Weights of a small mixture-of-experts language model, trained from scratch on English Wikipedia.
Experts: 64 experts in each of 11 layers, a softmax router.
Training: a variant of SOAP for the experts, 418M tokens, 3189 steps.
Below are experts of layer 5 (counted from 0) of a mixture-of-experts language model. Rows are named router (the router's row for the expert), up (a neuron's input weights, with its number), down (a neuron's output weights, with its number) and show model dimensions 192-383. Each number is 50 + 12 x the weight over its row's rms, rounded and kept within 0 to 99.
Before each expert's rows: a language model's description of what the expert responds to. This comes from a sample of Wikipedia text that the model never trained on.

# expert 40
What it handles: Line breaks and final periods, quotes, brackets or semicolons ending sentences, list items and headings, such as ion., ment., ".
router:68 48 44 65 69 39 54 44 33 42 42 55 35 37 66 51 64 50 69 42 62 44 49 46 34 54 36 53 72 46 52 35 41 51 40 42 52 57 45 34 46 53 31 57 39 75 37 50 68 78 45 48 61 53 52 60 49 52 42 42 56 55 58 39 55 47 62 62 42 77 57 45 63 28 44 62 52 52 52 48 59 35 70 37 54 54 66 49 46 55 56 33 65 41 52 53 38 24 69 48 32 58 62 63 30 40 36 51 54 40 53 38 45 45 30 44 57 56 46 66 31 48 44 69 65 50 52 48 75 64 66 35 58 33 15 57 66 48 62 49 60 52 59 49 46 39 63 59 55 67 34 42 54 51 69 34 56 63 44 74 52 55 67 50 42 46 40 59 38 44 57 64 38 48 66 36 71 39 59 31 59 53 54 59 51 63 69 34 55 37 44 39
up4:56 64 35 43 50 44 41 40 43 61 48 50 50 32 43 58 44 53 47 71 48 54 42 46 43 38 58 35 45 57 46 41 35 52 43 52 36 73 56 61 42 43 55 23 38 44 44 45 33 39 51 58 49 35 34 39 66 60 63 61 43 59 49 46 49 33 57 49 41 70 36 44 51 57 54 64 68 73 56 45 51 64 43 54 49 59 54 49 32 56 45 58 43 54 43 47 58 34 62 52 44 44 47 47 64 66 36 83 54 48 45 41 53 48 50 56 40 56 46 52 65 60 63 55 22 41 44 51 45 30 51 61 60 41 40 46 59 45 44 52 64 67 58 38 67 67 58 37 49 31 29 70 63 20 43 56 44 25 36 36 58 46 45 63 58 44 29 59 69 62 35 65 65 64 70 59 43 59 33 32 36 68 59 56 39 52 35 42 44 62 68 37
down4:58 65 47 54 54 51 41 69 40 64 55 48 43 52 45 41 74 54 56 61 44 62 61 61 47 58 57 40 49 46 53 64 50 62 46 54 44 56 36 33 55 47 62 29 32 59 37 45 40 65 50 43 55 34 57 51 22 63 60 53 75 67 34 41 43 38 53 77 33 59 30 72 24 52 51 47 50 38 42 32 38 56 62 47 39 49 38 39 69 43 75 55 73 66 30 50 52 54 40 51 68 30 55 53 18 26 60 33 51 51 50 67 55 39 63 24 62 52 41 41 45 47 45 35 71 29 41 41 62 44 52 43 56 72 44 55 61 53 64 54 50 44 59 51 56 32 46 55 63 44 61 61 45 28 63 56 51 40 56 58 27 37 68 55 37 50 53 55 51 52 66 46 56 58 49 37 55 56 48 18 23 41 76 53 47 28 31 69 62 48 68 68
up5:69 79 35 53 76 60 59 50 71 37 56 46 51 59 47 63 29 48 30 64 57 59 58 43 49 37 34 57 40 49 29 52 39 38 26 60 56 65 53 53 57 69 43 37 83 67 64 50 54 52 49 31 17 44 49 72 44 41 59 73 62 67 71 51 64 50 67 66 62 65 48 46 72 23 57 54 91 43 38 53 53 40 40 38 48 58 53 64 58 54 50 49 46 54 39 51 32 68 71 77 33 51 34 54 50 60 58 38 44 48 46 63 17 48 31 38 58 61 43 46 49 51 15 48 52 47 41 50 29 46 40 50 52 38 46 38 36 62 53 46 47 43 62 35 61 62 46 46 74 41 46 64 47 53 59 66 60 41 47 39 39 26 44 17 36 57 34 48 47 54 62 49 53 49 52 64 48 50 29 48 36 50 43 20 30 35 31 62 31 62 71 47
down5:54 73 36 39 33 59 26 66 65 52 61 38 58 64 59 46 44 66 43 42 41 45 54 58 45 52 35 66 61 56 45 40 25 47 66 38 62 39 55 47 48 50 44 48 62 41 55 63 60 49 34 43 49 46 61 51 61 46 53 60 54 43 46 64 76 64 24 57 68 58 52 41 69 16 46 51 41 55 36 36 56 53 42 59 51 30 63 40 56 40 38 42 30 40 39 45 56 47 88 35 56 23 24 63 47 61 71 63 54 54 45 48 77 57 56 58 58 61 40 49 51 67 40 43 58 36 44 40 45 43 47 44 43 32 69 47 52 47 38 60 44 62 48 41 45 44 29 45 35 34 67 50 61 48 63 41 65 45 67 63 55 42 29 59 44 53 47 45 32 47 24 63 51 39 69 54 30 54 34 58 72 45 37 63 61 63 37 61 38 49 62 65
up6:51 51 23 40 42 61 59 42 59 53 37 44 43 54 46 50 57 37 57 76 39 42 45 37 40 43 56 33 51 64 80 33 25 38 54 53 63 29 58 59 42 55 49 67 47 46 49 58 58 72 40 56 53 49 57 51 45 42 34 54 55 36 34 68 33 58 75 39 58 39 64 40 66 19 19 27 56 64 61 33 47 47 75 62 45 43 55 44 51 48 35 57 60 39 64 53 38 33 45 40 41 39 53 32 48 43 60 68 72 23 51 70 64 64 54 56 53 56 39 51 58 43 52 40 56 33 45 50 56 36 73 38 40 27 42 41 46 53 44 60 29 39 46 62 75 41 54 57 53 54 53 35 55 71 56 64 46 55 69 46 84 46 37 31 43 54 38 43 54 62 50 54 55 47 36 41 52 48 57 46 62 45 46 62 39 57 39 61 46 50 46 52
down6:65 60 45 46 60 51 44 45 61 63 37 38 53 49 43 81 54 47 53 69 46 43 72 53 28 30 50 56 49 44 47 51 45 54 47 59 48 49 46 56 51 26 60 51 52 77 46 71 68 63 35 32 43 24 35 41 58 64 42 58 55 44 51 41 42 38 40 52 47 44 61 52 39 54 57 22 57 75 59 48 56 42 55 56 35 77 41 68 42 53 59 59 60 34 63 54 49 36 33 41 47 64 41 65 38 67 36 65 50 56 46 56 42 65 36 34 50 47 47 57 69 37 55 56 38 67 39 62 26 53 43 21 43 49 54 33 25 38 47 54 33 53 49 53 46 59 32 53 49 61 45 44 44 47 48 69 37 61 56 41 48 42 47 37 33 55 51 34 59 50 33 49 70 48 42 41 64 44 40 56 41 40 76 45 37 49 51 44 30 41 61 67
up7:55 49 49 46 52 31 45 47 45 61 45 57 46 39 59 44 60 22 44 61 41 37 64 56 58 37 29 34 49 73 55 56 40 54 47 70 68 43 66 51 47 63 47 36 58 43 49 40 37 70 41 38 52 59 75 61 38 60 44 77 47 77 39 47 42 63 46 53 38 35 55 51 64 46 62 59 44 78 46 56 57 41 32 42 51 46 49 56 66 36 53 41 65 43 67 58 35 45 44 45 53 22 40 48 50 41 50 90 72 51 32 54 44 71 57 48 48 61 39 49 59 45 56 53 37 42 47 48 45 41 47 36 44 25 38 57 66 68 57 43 48 50 49 63 46 62 64 46 66 44 48 29 71 39 53 31 36 36 30 63 63 48 68 32 53 55 71 45 22 62 43 72 70 63 57 49 55 50 62 66 44 59 67 45 69 58 56 41 48 39 60 42
down7:50 59 62 51 59 40 60 54 61 54 35 46 43 70 44 41 45 55 48 67 46 65 45 59 43 74 75 52 47 48 52 51 56 40 28 22 29 39 83 42 46 39 69 46 52 58 61 59 52 66 19 58 38 43 34 41 65 75 63 43 51 39 41 41 57 44 53 48 45 42 52 59 52 59 31 50 39 78 71 57 41 53 52 53 40 33 45 52 49 55 61 43 36 60 45 81 42 46 59 35 43 64 59 44 34 60 24 70 34 64 31 63 54 51 41 49 69 40 60 57 35 74 51 48 61 51 57 49 55 42 37 49 53 56 50 33 28 58 32 43 48 42 33 41 46 26 56 54 46 63 32 48 34 40 55 90 55 45 44 33 40 55 48 53 48 30 53 42 33 39 54 64 65 39 60 60 63 49 30 68 71 50 56 60 49 37 58 72 43 48 51 58
up8:50 45 21 45 68 44 55 49 57 53 68 38 59 63 63 35 48 53 38 44 54 28 47 51 31 45 47 47 60 57 64 42 46 39 43 57 43 46 39 61 44 45 32 61 47 60 50 44 64 58 65 48 36 66 71 45 58 35 36 40 41 69 58 43 48 39 47 68 64 57 59 49 66 48 55 36 53 64 57 33 66 48 41 45 50 59 39 40 53 33 73 48 65 60 90 64 63 65 56 39 50 53 53 64 25 49 63 33 60 60 29 53 51 61 46 57 59 45 60 58 35 38 43 66 47 49 40 48 50 65 58 30 54 36 43 59 30 51 33 34 65 60 24 66 57 50 39 54 48 39 48 55 58 44 46 59 34 44 56 43 45 54 42 39 52 48 53 45 55 70 48 50 26 41 48 43 72 33 41 53 67 34 65 82 30 41 34 36 52 39 64 54
down8:55 60 42 31 56 53 47 48 44 51 52 67 76 53 59 60 68 55 47 51 50 47 72 43 54 49 38 37 42 45 40 62 54 62 37 46 69 52 36 68 67 44 39 54 68 38 38 56 45 59 43 41 39 38 33 35 68 51 61 43 58 60 59 57 56 50 67 46 41 54 52 51 35 36 72 57 49 42 50 57 52 54 40 60 65 34 33 63 34 82 45 31 48 52 23 66 45 57 48 45 30 63 51 44 48 37 59 39 64 39 69 65 49 50 29 63 35 52 56 51 65 59 55 55 49 56 40 58 49 41 46 72 52 59 51 56 63 44 42 48 48 75 48 18 46 62 62 48 32 68 74 54 68 50 66 47 64 64 38 60 44 34 39 42 46 31 60 56 47 34 48 44 45 31 76 31 33 41 60 50 52 57 57 41 37 69 63 55 35 65 54 52
up9:64 44 42 47 44 69 51 42 60 77 63 68 44 42 38 43 52 41 60 57 55 43 37 44 44 56 44 32 56 57 50 49 68 59 59 33 33 47 53 47 46 65 55 48 44 67 50 50 76 59 37 47 60 41 57 34 80 34 51 52 49 69 41 69 52 55 51 41 28 75 43 60 65 43 61 62 50 55 68 42 40 53 46 28 62 59 55 43 56 50 27 28 44 45 67 36 45 64 51 63 63 41 40 55 41 71 45 55 32 42 67 55 37 52 65 32 47 51 44 61 56 68 59 53 26 43 45 43 61 56 61 50 53 35 37 36 43 53 58 57 42 39 42 50 33 48 42 73 44 51 48 53 19 33 38 29 58 74 44 53 51 54 22 50 60 47 31 58 25 44 38 60 50 67 68 52 58 45 59 38 30 57 49 63 76 54 60 40 39 49 41 61
down9:65 48 50 54 32 33 43 49 42 49 56 56 58 28 46 60 64 24 38 48 42 30 38 53 65 59 46 40 57 50 42 26 58 64 42 63 52 54 30 49 70 77 49 42 43 43 35 54 58 49 41 33 46 44 45 40 40 75 75 58 36 40 44 67 48 53 56 38 47 67 28 51 45 68 54 46 42 62 57 39 50 59 66 52 45 48 38 65 28 27 37 34 57 51 40 48 61 41 46 56 75 42 57 59 53 46 26 57 30 62 62 54 67 38 62 66 69 55 58 50 52 33 52 57 48 77 46 35 45 48 38 43 37 39 33 59 51 61 56 55 46 69 35 14 62 22 40 68 71 45 63 57 60 47 65 45 56 41 51 55 70 58 56 63 68 49 69 54 51 32 59 48 47 72 47 33 45 59 45 47 58 29 58 51 65 48 70 56 26 57 41 67
up10:43 44 47 35 39 50 64 37 58 51 77 50 38 44 46 76 46 47 61 23 54 68 34 67 50 45 70 51 50 42 42 50 69 62 57 40 57 53 54 37 47 52 59 46 78 60 45 24 60 63 62 48 61 67 63 50 48 67 52 59 57 47 44 71 43 28 50 28 69 69 56 69 53 52 28 61 50 45 59 57 59 80 48 60 55 24 32 67 53 38 55 59 39 55 54 50 40 41 38 46 59 42 46 58 39 33 57 63 56 35 26 45 58 50 51 52 30 44 46 30 46 66 39 54 57 38 67 37 47 50 51 45 53 71 57 43 47 47 48 44 56 53 50 71 53 58 43 58 34 62 63 52 52 39 31 70 38 51 44 63 75 53 33 48 36 43 36 62 40 40 38 48 60 36 85 74 65 46 47 47 59 49 49 57 35 43 45 52 59 49 41 61
down10:30 52 42 52 48 62 48 55 46 42 64 25 48 49 47 46 49 55 34 28 46 43 24 47 64 48 50 41 52 37 36 65 51 21 29 41 47 52 44 42 39 46 68 60 64 54 55 39 63 42 50 55 67 55 52 36 56 47 52 62 51 53 40 48 51 48 64 44 59 57 40 60 49 55 25 47 51 56 53 46 63 57 48 72 44 54 54 71 34 43 43 45 38 72 26 49 68 48 35 69 41 68 59 55 55 52 67 52 65 43 71 53 68 54 50 69 52 61 36 49 37 33 45 51 53 35 47 79 63 64 51 81 51 54 60 48 46 57 52 34 40 56 41 78 49 47 37 40 50 69 37 54 44 45 62 74 48 58 59 73 42 50 46 48 34 47 57 76 55 62 34 52 67 41 53 47 63 37 32 70 48 60 30 58 32 27 59 58 40 36 32 52
up11:48 48 65 56 50 60 51 79 66 29 70 51 45 42 36 67 50 61 38 52 51 50 65 58 14 37 55 48 53 41 56 41 49 68 48 50 48 52 47 56 55 49 58 47 61 70 35 87 57 52 57 57 44 16 51 41 38 45 33 53 54 49 44 53 44 61 61 60 61 63 64 66 56 40 41 53 31 59 41 70 50 45 37 46 64 50 46 41 65 45 71 53 61 55 48 46 48 58 67 56 44 45 31 47 68 24 51 47 32 50 52 21 57 45 51 51 49 60 62 62 84 32 43 37 56 51 39 53 29 44 49 44 54 54 19 64 41 47 40 38 37 73 52 60 22 66 63 65 23 63 48 45 51 58 35 52 52 32 65 41 65 66 58 56 46 44 33 45 62 46 43 21 60 49 60 32 38 28 57 42 32 52 44 56 61 51 67 29 41 56 52 57
down11:45 61 63 57 48 32 42 55 58 34 66 27 61 62 52 55 53 58 32 42 53 73 39 31 45 48 59 55 49 59 40 60 58 55 74 42 41 82 58 59 71 48 38 64 51 35 43 57 47 42 46 30 57 47 34 18 68 58 44 73 54 51 45 44 41 73 60 61 37 49 57 46 49 36 43 63 67 67 54 66 56 44 61 50 58 47 71 36 55 50 66 72 60 58 68 63 59 61 36 28 67 27 62 58 55 35 43 63 38 51 50 53 44 56 34 65 72 27 40 51 46 33 49 67 50 41 43 49 52 64 87 28 40 64 42 47 46 48 65 58 71 39 71 45 65 39 55 52 51 45 56 53 56 54 35 37 38 29 54 35 34 50 48 41 47 41 19 41 53 47 69 39 48 67 48 42 51 45 36 46 27 52 47 38 47 48 46 44 57 48 47 44
up12:43 45 26 55 42 55 45 44 63 55 75 49 40 59 26 63 51 19 41 59 51 47 51 53 41 45 66 57 61 31 40 58 52 52 38 70 45 57 42 54 46 66 35 73 34 58 52 50 50 57 56 45 43 48 45 48 30 33 34 54 32 43 54 62 64 49 63 44 56 41 54 54 80 49 29 58 47 31 56 55 33 59 67 68 41 53 29 42 56 57 59 58 54 64 53 57 47 78 29 50 46 44 30 56 62 65 57 39 53 36 60 50 45 42 54 60 58 57 57 44 42 62 31 36 52 29 34 38 68 62 46 61 40 41 47 37 34 60 48 31 23 28 49 58 57 34 58 50 72 78 56 60 54 60 57 59 53 45 58 38 43 45 34 55 64 26 33 37 27 41 66 57 55 51 56 61 66 61 35 42 46 28 64 77 47 38 71 78 53 63 50 50
down12:51 60 47 65 76 52 44 60 46 46 67 45 55 36 72 57 52 30 49 27 50 65 48 48 47 36 40 53 53 49 51 46 52 64 35 37 64 83 46 54 50 63 44 38 31 19 60 79 80 22 64 38 63 40 45 62 53 55 59 57 62 44 56 65 44 49 42 58 70 33 38 52 62 43 62 71 38 59 45 52 61 47 47 39 53 47 32 54 60 43 59 51 45 49 61 51 64 58 40 28 34 50 71 53 44 43 66 61 47 63 57 36 38 39 22 53 67 37 65 42 71 36 76 69 50 54 45 39 40 26 59 43 49 69 64 75 37 46 53 66 45 30 58 59 60 46 52 56 42 34 74 47 37 38 22 50 49 42 53 68 53 53 44 38 44 47 53 38 59 61 51 27 35 46 35 57 49 56 50 34 46 45 44 32 37 42 31 49 38 86 51 73
up13:69 68 49 47 45 54 69 50 55 45 20 52 47 44 55 56 50 63 42 67 54 56 49 41 36 54 46 37 36 37 46 51 54 58 50 50 43 46 27 48 41 44 70 54 46 50 39 59 62 54 59 30 31 46 44 35 48 57 43 30 36 55 45 64 53 22 73 41 42 58 46 54 47 59 61 67 69 44 65 52 47 68 59 58 42 51 31 30 51 55 38 83 45 66 54 65 51 80 55 57 39 60 38 47 41 44 45 50 46 40 52 39 38 70 52 44 59 44 66 67 65 52 59 43 58 48 53 63 50 68 63 40 75 71 61 56 49 58 52 34 22 36 38 49 49 40 65 39 43 61 23 57 44 58 54 58 53 69 39 46 42 35 62 60 51 72 45 24 66 40 68 53 63 62 49 33 69 46 65 39 44 49 46 48 41 32 46 32 23 40 49 51
down13:67 61 50 43 77 42 45 56 44 60 45 22 67 39 59 60 58 29 46 69 53 55 43 61 47 37 54 30 66 71 42 46 59 34 31 42 57 67 53 57 64 36 47 67 39 40 60 42 50 46 60 30 53 34 48 87 24 44 48 66 44 59 49 47 45 40 56 71 34 49 58 59 37 76 59 46 74 22 40 30 53 41 57 33 40 64 63 44 48 41 74 55 50 45 47 62 50 55 59 28 40 56 34 31 64 49 51 38 39 55 47 51 55 42 35 44 38 31 70 50 66 50 47 47 63 45 56 62 57 60 36 49 50 70 31 56 35 44 43 31 45 33 65 56 42 39 60 30 42 56 49 64 56 55 38 47 49 57 60 45 36 56 63 58 47 54 37 48 51 43 54 66 49 35 42 62 66 74 72 34 53 47 71 47 50 60 41 45 51 33 60 40
up14:47 51 72 44 40 32 54 53 74 38 62 54 29 33 44 62 34 32 52 51 40 71 61 49 33 57 48 49 55 68 37 44 63 52 43 48 52 46 66 21 69 68 61 51 60 59 64 46 48 56 60 58 45 33 50 35 49 57 50 61 55 49 35 49 57 54 50 59 36 51 52 59 27 67 14 51 68 62 42 62 59 80 49 71 67 56 35 57 57 57 25 44 45 52 28 46 41 68 52 31 36 49 53 53 51 48 43 48 51 36 46 48 42 24 43 57 56 58 46 65 67 56 60 59 49 39 39 51 50 64 46 54 33 57 32 28 50 41 32 43 54 54 37 39 46 37 58 48 25 45 39 30 47 46 43 48 69 38 53 59 58 51 45 49 74 34 42 69 34 64 40 61 79 54 56 58 43 46 51 43 34 73 56 48 58 56 57 64 39 41 46 57
down14:42 65 35 61 62 45 48 44 41 49 50 45 43 26 39 44 55 36 44 63 51 45 50 68 33 63 49 46 58 57 40 67 52 74 51 60 71 57 37 60 56 52 50 47 65 43 70 44 32 41 21 64 76 61 64 67 50 50 38 47 46 69 66 40 65 63 45 48 45 59 19 54 40 46 38 35 59 40 61 44 50 61 58 75 40 67 59 41 35 61 42 26 62 63 42 43 39 42 10 70 66 58 43 64 25 56 48 48 41 14 44 50 36 58 30 64 27 58 60 63 57 44 52 60 54 59 21 27 46 61 61 57 52 63 53 39 29 29 39 38 52 41 31 39 48 55 58 56 38 75 44 41 52 42 35 50 49 46 48 68 63 51 35 41 39 53 52 57 60 51 44 47 66 71 44 41 48 37 50 41 36 43 52 44 74 34 53 52 59 52 42 40
up15:67 61 51 54 46 52 53 72 43 65 31 50 54 41 74 64 41 48 29 71 45 44 52 57 50 55 40 65 51 41 53 54 56 49 57 45 37 56 64 55 53 20 55 54 38 51 62 75 49 44 50 56 53 43 61 49 64 55 67 44 48 23 35 55 65 55 79 41 67 59 57 68 48 35 52 56 58 59 46 44 54 43 65 47 42 40 38 39 57 48 33 55 61 31 22 53 49 59 34 38 48 53 39 33 42 67 63 66 49 43 34 67 52 40 39 50 53 38 55 63 57 66 46 43 54 40 46 59 40 32 42 36 47 58 55 51 67 34 29 60 35 45 32 60 53 57 38 43 39 24 44 66 61 29 54 39 63 34 79 64 32 54 38 49 44 35 43 49 52 50 40 60 44 60 46 50 40 46 68 41 74 38 62 24 68 69 40 43 63 44 39 66
down15:64 44 60 64 39 36 43 71 54 44 54 69 65 42 59 72 53 65 28 46 41 67 40 33 71 50 40 55 69 36 47 56 43 55 72 78 47 46 32 54 53 35 50 44 38 57 60 72 60 49 41 52 30 60 47 60 49 48 63 57 40 28 46 77 35 37 43 47 63 40 42 46 62 55 30 52 44 31 29 53 48 51 34 73 63 42 49 63 49 50 37 35 54 47 37 39 57 46 45 72 49 23 55 30 34 60 51 58 46 41 42 57 63 41 56 53 53 52 38 42 51 56 49 35 52 56 44 56 48 19 65 50 50 41 44 59 56 58 49 65 32 56 58 55 47 29 51 35 34 77 67 47 71 40 41 49 55 45 29 44 34 52 50 52 72 49 39 65 56 41 33 74 33 38 46 62 19 47 65 63 46 60 56 25 54 56 48 28 61 43 54 34
up16:36 53 56 55 62 40 51 41 58 38 60 33 50 47 35 58 29 36 43 71 58 45 44 49 54 65 66 67 61 65 55 46 37 58 60 54 75 54 72 36 61 37 40 56 49 51 50 32 52 53 24 52 41 31 48 70 41 27 22 43 64 56 40 47 45 67 56 34 28 56 58 70 58 36 56 43 74 52 50 45 53 56 51 71 41 57 47 42 54 32 37 49 51 47 45 61 66 30 49 50 40 67 39 40 33 34 52 50 49 40 54 45 58 43 61 54 50 54 37 59 77 43 66 31 61 53 62 61 44 71 52 49 60 40 55 40 55 57 61 42 29 23 49 58 36 73 59 63 45 62 29 59 51 63 42 43 57 70 59 22 58 42 47 49 42 45 71 55 30 53 57 25 74 45 49 67 60 60 49 48 50 37 32 66 75 47 49 52 45 69 75 22
down16:45 49 56 71 48 74 47 46 45 63 38 42 37 48 65 46 56 76 68 44 44 59 41 56 64 35 48 53 35 38 26 49 55 40 28 30 45 61 61 44 32 46 37 70 40 49 37 55 71 74 60 49 54 19 55 44 45 52 49 66 42 56 50 27 39 50 48 52 49 62 57 59 56 46 45 56 58 50 89 45 55 51 53 43 52 53 51 46 58 40 42 35 69 54 17 67 48 58 24 48 52 37 35 48 77 39 48 52 27 38 44 55 53 55 51 56 51 48 58 59 42 47 68 42 62 50 28 78 41 47 55 47 49 56 36 52 63 53 36 65 56 45 56 68 61 43 27 51 60 55 48 47 55 39 24 53 39 68 65 74 53 69 51 55 32 62 53 57 36 56 49 56 58 26 74 29 44 46 51 28 33 45 65 58 34 64 53 66 66 45 53 55
up17:63 63 35 46 53 62 46 41 63 58 48 74 37 52 56 54 39 25 62 68 59 50 50 69 43 46 49 37 65 53 59 48 57 28 62 64 71 38 53 39 39 60 63 64 59 84 59 59 44 69 54 45 64 60 40 54 34 48 46 64 45 41 36 60 42 50 51 42 61 48 71 46 29 50 55 51 71 65 69 71 40 42 70 60 48 40 42 47 27 53 48 38 61 69 51 51 60 45 62 33 41 42 47 42 53 50 41 41 54 36 43 48 50 46 26 56 64 47 49 29 54 54 52 47 46 50 48 38 54 57 51 50 60 60 50 44 44 66 41 56 28 52 43 73 38 31 54 60 78 54 37 28 64 46 59 42 45 52 37 48 34 40 67 45 39 28 50 54 20 72 56 51 54 46 42 31 48 18 40 63 49 45 29 79 52 33 51 37 51 50 67 57
down17:36 42 30 71 66 64 55 68 60 34 42 39 43 54 47 55 55 60 46 55 60 35 67 52 53 35 47 21 47 47 72 46 57 42 33 31 45 48 42 40 41 34 48 32 58 58 51 53 46 54 53 46 41 50 52 59 51 11 41 56 56 69 36 44 51 50 68 40 50 49 49 32 48 30 58 38 54 47 52 33 72 45 51 34 55 53 46 51 43 50 64 51 45 70 38 33 59 47 47 60 38 58 63 67 78 40 40 54 45 67 41 64 35 57 56 50 61 68 38 37 50 53 44 66 49 45 42 66 57 47 51 33 38 55 46 30 42 47 41 52 39 51 51 49 45 44 27 41 47 57 59 64 41 78 67 36 67 61 51 48 37 62 67 52 48 59 50 48 60 62 36 52 38 48 19 56 56 33 44 29 56 49 49 64 43 57 48 25 50 49 57 49
up18:39 41 37 48 44 51 60 36 56 78 35 50 58 73 40 40 52 38 37 58 80 64 47 59 43 66 51 34 72 72 56 42 44 66 63 39 42 52 60 38 32 49 69 38 44 60 64 76 75 51 41 50 12 63 33 38 73 48 31 47 59 75 70 43 80 60 43 62 26 45 54 63 59 39 42 56 43 57 64 49 52 43 59 45 34 24 41 49 38 28 71 59 57 63 57 62 60 50 64 46 59 40 26 54 31 45 41 58 50 43 38 43 33 57 59 50 56 62 62 36 32 57 58 54 39 33 51 53 52 67 52 40 36 49 57 48 42 35 63 46 79 64 23 50 50 30 50 49 39 50 64 44 39 41 53 42 37 56 22 52 58 51 56 28 38 50 62 41 37 65 47 52 44 56 55 53 40 44 61 58 43 63 49 52 45 61 50 66 28 45 48 35
down18:47 40 31 62 53 58 69 49 44 50 55 30 54 43 69 56 77 60 41 35 66 35 56 39 40 48 44 56 59 59 45 54 52 37 23 54 62 31 60 63 32 50 48 70 44 63 42 59 34 51 50 49 26 45 22 43 45 39 49 51 51 47 50 65 48 59 69 34 71 39 47 57 60 77 58 66 58 65 52 41 48 41 42 38 59 52 40 36 46 52 48 05 51 48 49 66 48 63 59 54 42 60 49 46 53 51 39 66 55 71 60 58 43 63 59 45 33 62 53 49 44 27 42 40 57 27 59 53 38 40 36 65 41 63 32 69 44 62 73 60 70 49 51 45 57 47 65 60 43 49 28 58 60 40 58 50 54 44 56 13 62 36 53 40 43 51 52 47 42 27 49 53 34 38 61 57 71 54 42 61 66 64 44 29 44 52 52 41 22 51 54 27
up19:36 29 43 26 51 49 39 42 40 41 52 51 35 54 39 58 53 54 48 53 50 41 35 61 43 38 51 40 62 45 52 75 67 49 82 60 52 33 48 55 53 49 37 53 47 49 58 54 63 37 55 50 62 75 60 55 44 64 51 64 39 51 49 45 59 36 39 34 46 44 74 61 64 56 41 33 52 58 63 54 58 58 60 50 49 55 39 28 50 39 53 46 71 58 56 54 28 56 47 51 71 53 55 66 29 44 52 72 48 45 68 52 43 29 54 41 57 39 48 36 79 72 58 46 48 51 57 30 59 40 56 44 53 52 47 21 38 49 51 44 35 55 49 35 42 41 51 48 55 52 57 55 60 50 49 38 48 28 69 36 54 46 60 60 40 46 39 58 81 54 67 62 44 38 57 47 58 44 32 53 57 23 64 47 52 36 36 56 60 45 28 40
down19:54 53 44 44 56 50 41 56 19 61 55 65 48 58 81 62 43 40 58 58 51 60 55 58 75 47 46 67 64 37 49 64 39 58 61 29 48 24 62 46 37 38 52 52 38 49 41 44 32 68 73 35 69 56 58 60 64 31 52 28 54 64 29 44 57 29 67 37 53 40 52 48 52 59 51 35 52 38 50 50 55 50 62 49 47 47 62 32 55 71 64 39 44 68 65 66 57 45 43 59 49 43 42 46 34 37 64 54 43 49 36 60 41 73 52 49 50 43 58 50 67 33 52 41 36 71 52 47 47 48 43 31 68 76 50 48 43 44 63 61 73 48 57 60 41 63 41 45 46 53 45 73 50 54 53 70 49 64 46 54 66 69 66 41 49 37 52 40 60 48 43 43 49 48 54 50 35 75 54 52 58 44 40 19 35 53 54 58 61 24 43 54
up20:58 58 67 48 54 31 36 55 59 59 23 49 49 60 48 68 48 40 37 69 52 54 42 69 46 32 50 65 51 78 51 40 46 55 53 42 56 49 31 54 56 62 74 62 45 50 68 57 69 50 55 38 49 53 64 76 45 31 66 67 63 42 44 42 41 49 50 52 54 46 48 66 49 49 55 44 63 41 29 27 17 54 42 49 53 38 54 47 60 51 57 41 41 49 71 62 48 44 39 52 66 52 64 42 54 47 62 80 50 47 79 35 40 38 54 45 47 48 35 48 48 48 55 74 43 50 52 55 35 71 40 47 51 46 62 53 45 38 67 51 26 38 46 19 65 38 34 36 46 44 60 38 58 58 53 78 43 51 37 49 39 30 61 39 35 59 58 58 57 51 43 56 62 59 38 58 54 42 37 40 44 50 51 43 43 79 56 49 59 38 55 48
down20:63 47 39 53 76 49 38 74 37 43 59 46 58 65 42 40 40 62 43 54 46 45 45 53 55 54 47 67 42 59 39 39 41 62 70 43 55 17 58 53 30 52 26 60 60 39 34 77 57 54 49 53 47 24 36 49 53 52 47 40 50 42 33 55 55 43 51 41 54 51 62 58 59 29 66 35 36 48 41 62 53 60 42 40 47 53 52 56 57 58 56 43 64 35 40 52 67 54 51 51 51 37 49 46 42 54 27 48 75 32 51 62 53 70 45 53 45 52 42 43 46 62 29 48 55 55 41 55 36 35 70 62 45 54 60 60 62 69 53 60 51 61 48 73 40 32 44 65 41 45 49 51 45 47 66 46 72 61 70 47 51 37 38 50 33 63 39 31 39 42 34 75 36 35 35 28 29 59 39 55 41 40 57 50 94 51 40 39 38 45 50 43
up21:67 69 45 70 44 50 56 44 62 52 51 16 48 72 47 32 65 69 57 49 63 48 47 63 49 35 57 69 68 38 57 21 57 44 57 32 59 47 52 55 47 68 21 44 62 18 45 53 43 72 62 23 45 77 67 62 51 64 45 86 46 40 69 56 21 40 27 34 59 53 60 67 36 47 51 42 53 53 38 26 23 37 51 41 51 56 52 45 52 56 56 35 57 51 55 48 61 56 58 31 48 52 64 33 47 41 60 61 53 53 43 58 60 38 28 50 56 43 50 52 43 45 51 29 54 44 42 60 43 62 69 27 60 54 40 43 47 49 56 38 48 52 68 50 67 45 32 50 70 46 47 45 61 52 55 31 45 44 48 64 47 53 40 45 51 30 65 48 40 59 57 69 78 38 42 35 74 51 61 60 53 28 56 38 48 43 71 59 46 41 51 31
down21:29 25 62 62 73 43 55 60 61 48 45 51 64 55 37 46 37 52 59 60 22 47 43 43 61 52 37 36 43 55 66 43 42 42 50 40 66 61 51 55 26 51 59 63 41 45 30 37 47 69 43 51 50 67 67 24 30 46 53 40 68 56 50 40 62 46 49 64 44 63 46 78 36 40 32 78 47 54 29 47 46 46 64 65 60 36 56 51 51 48 52 48 42 54 36 59 50 23 33 51 41 48 53 55 58 30 34 59 56 62 55 60 39 40 59 24 72 41 47 30 52 65 56 32 53 36 55 66 47 36 53 43 51 47 23 75 49 54 66 38 58 36 58 41 40 29 76 54 44 45 51 57 25 69 68 37 34 42 47 49 36 73 63 54 51 42 33 42 54 61 65 49 41 46 50 28 48 54 60 45 50 58 38 38 48 36 50 40 82 52 53 61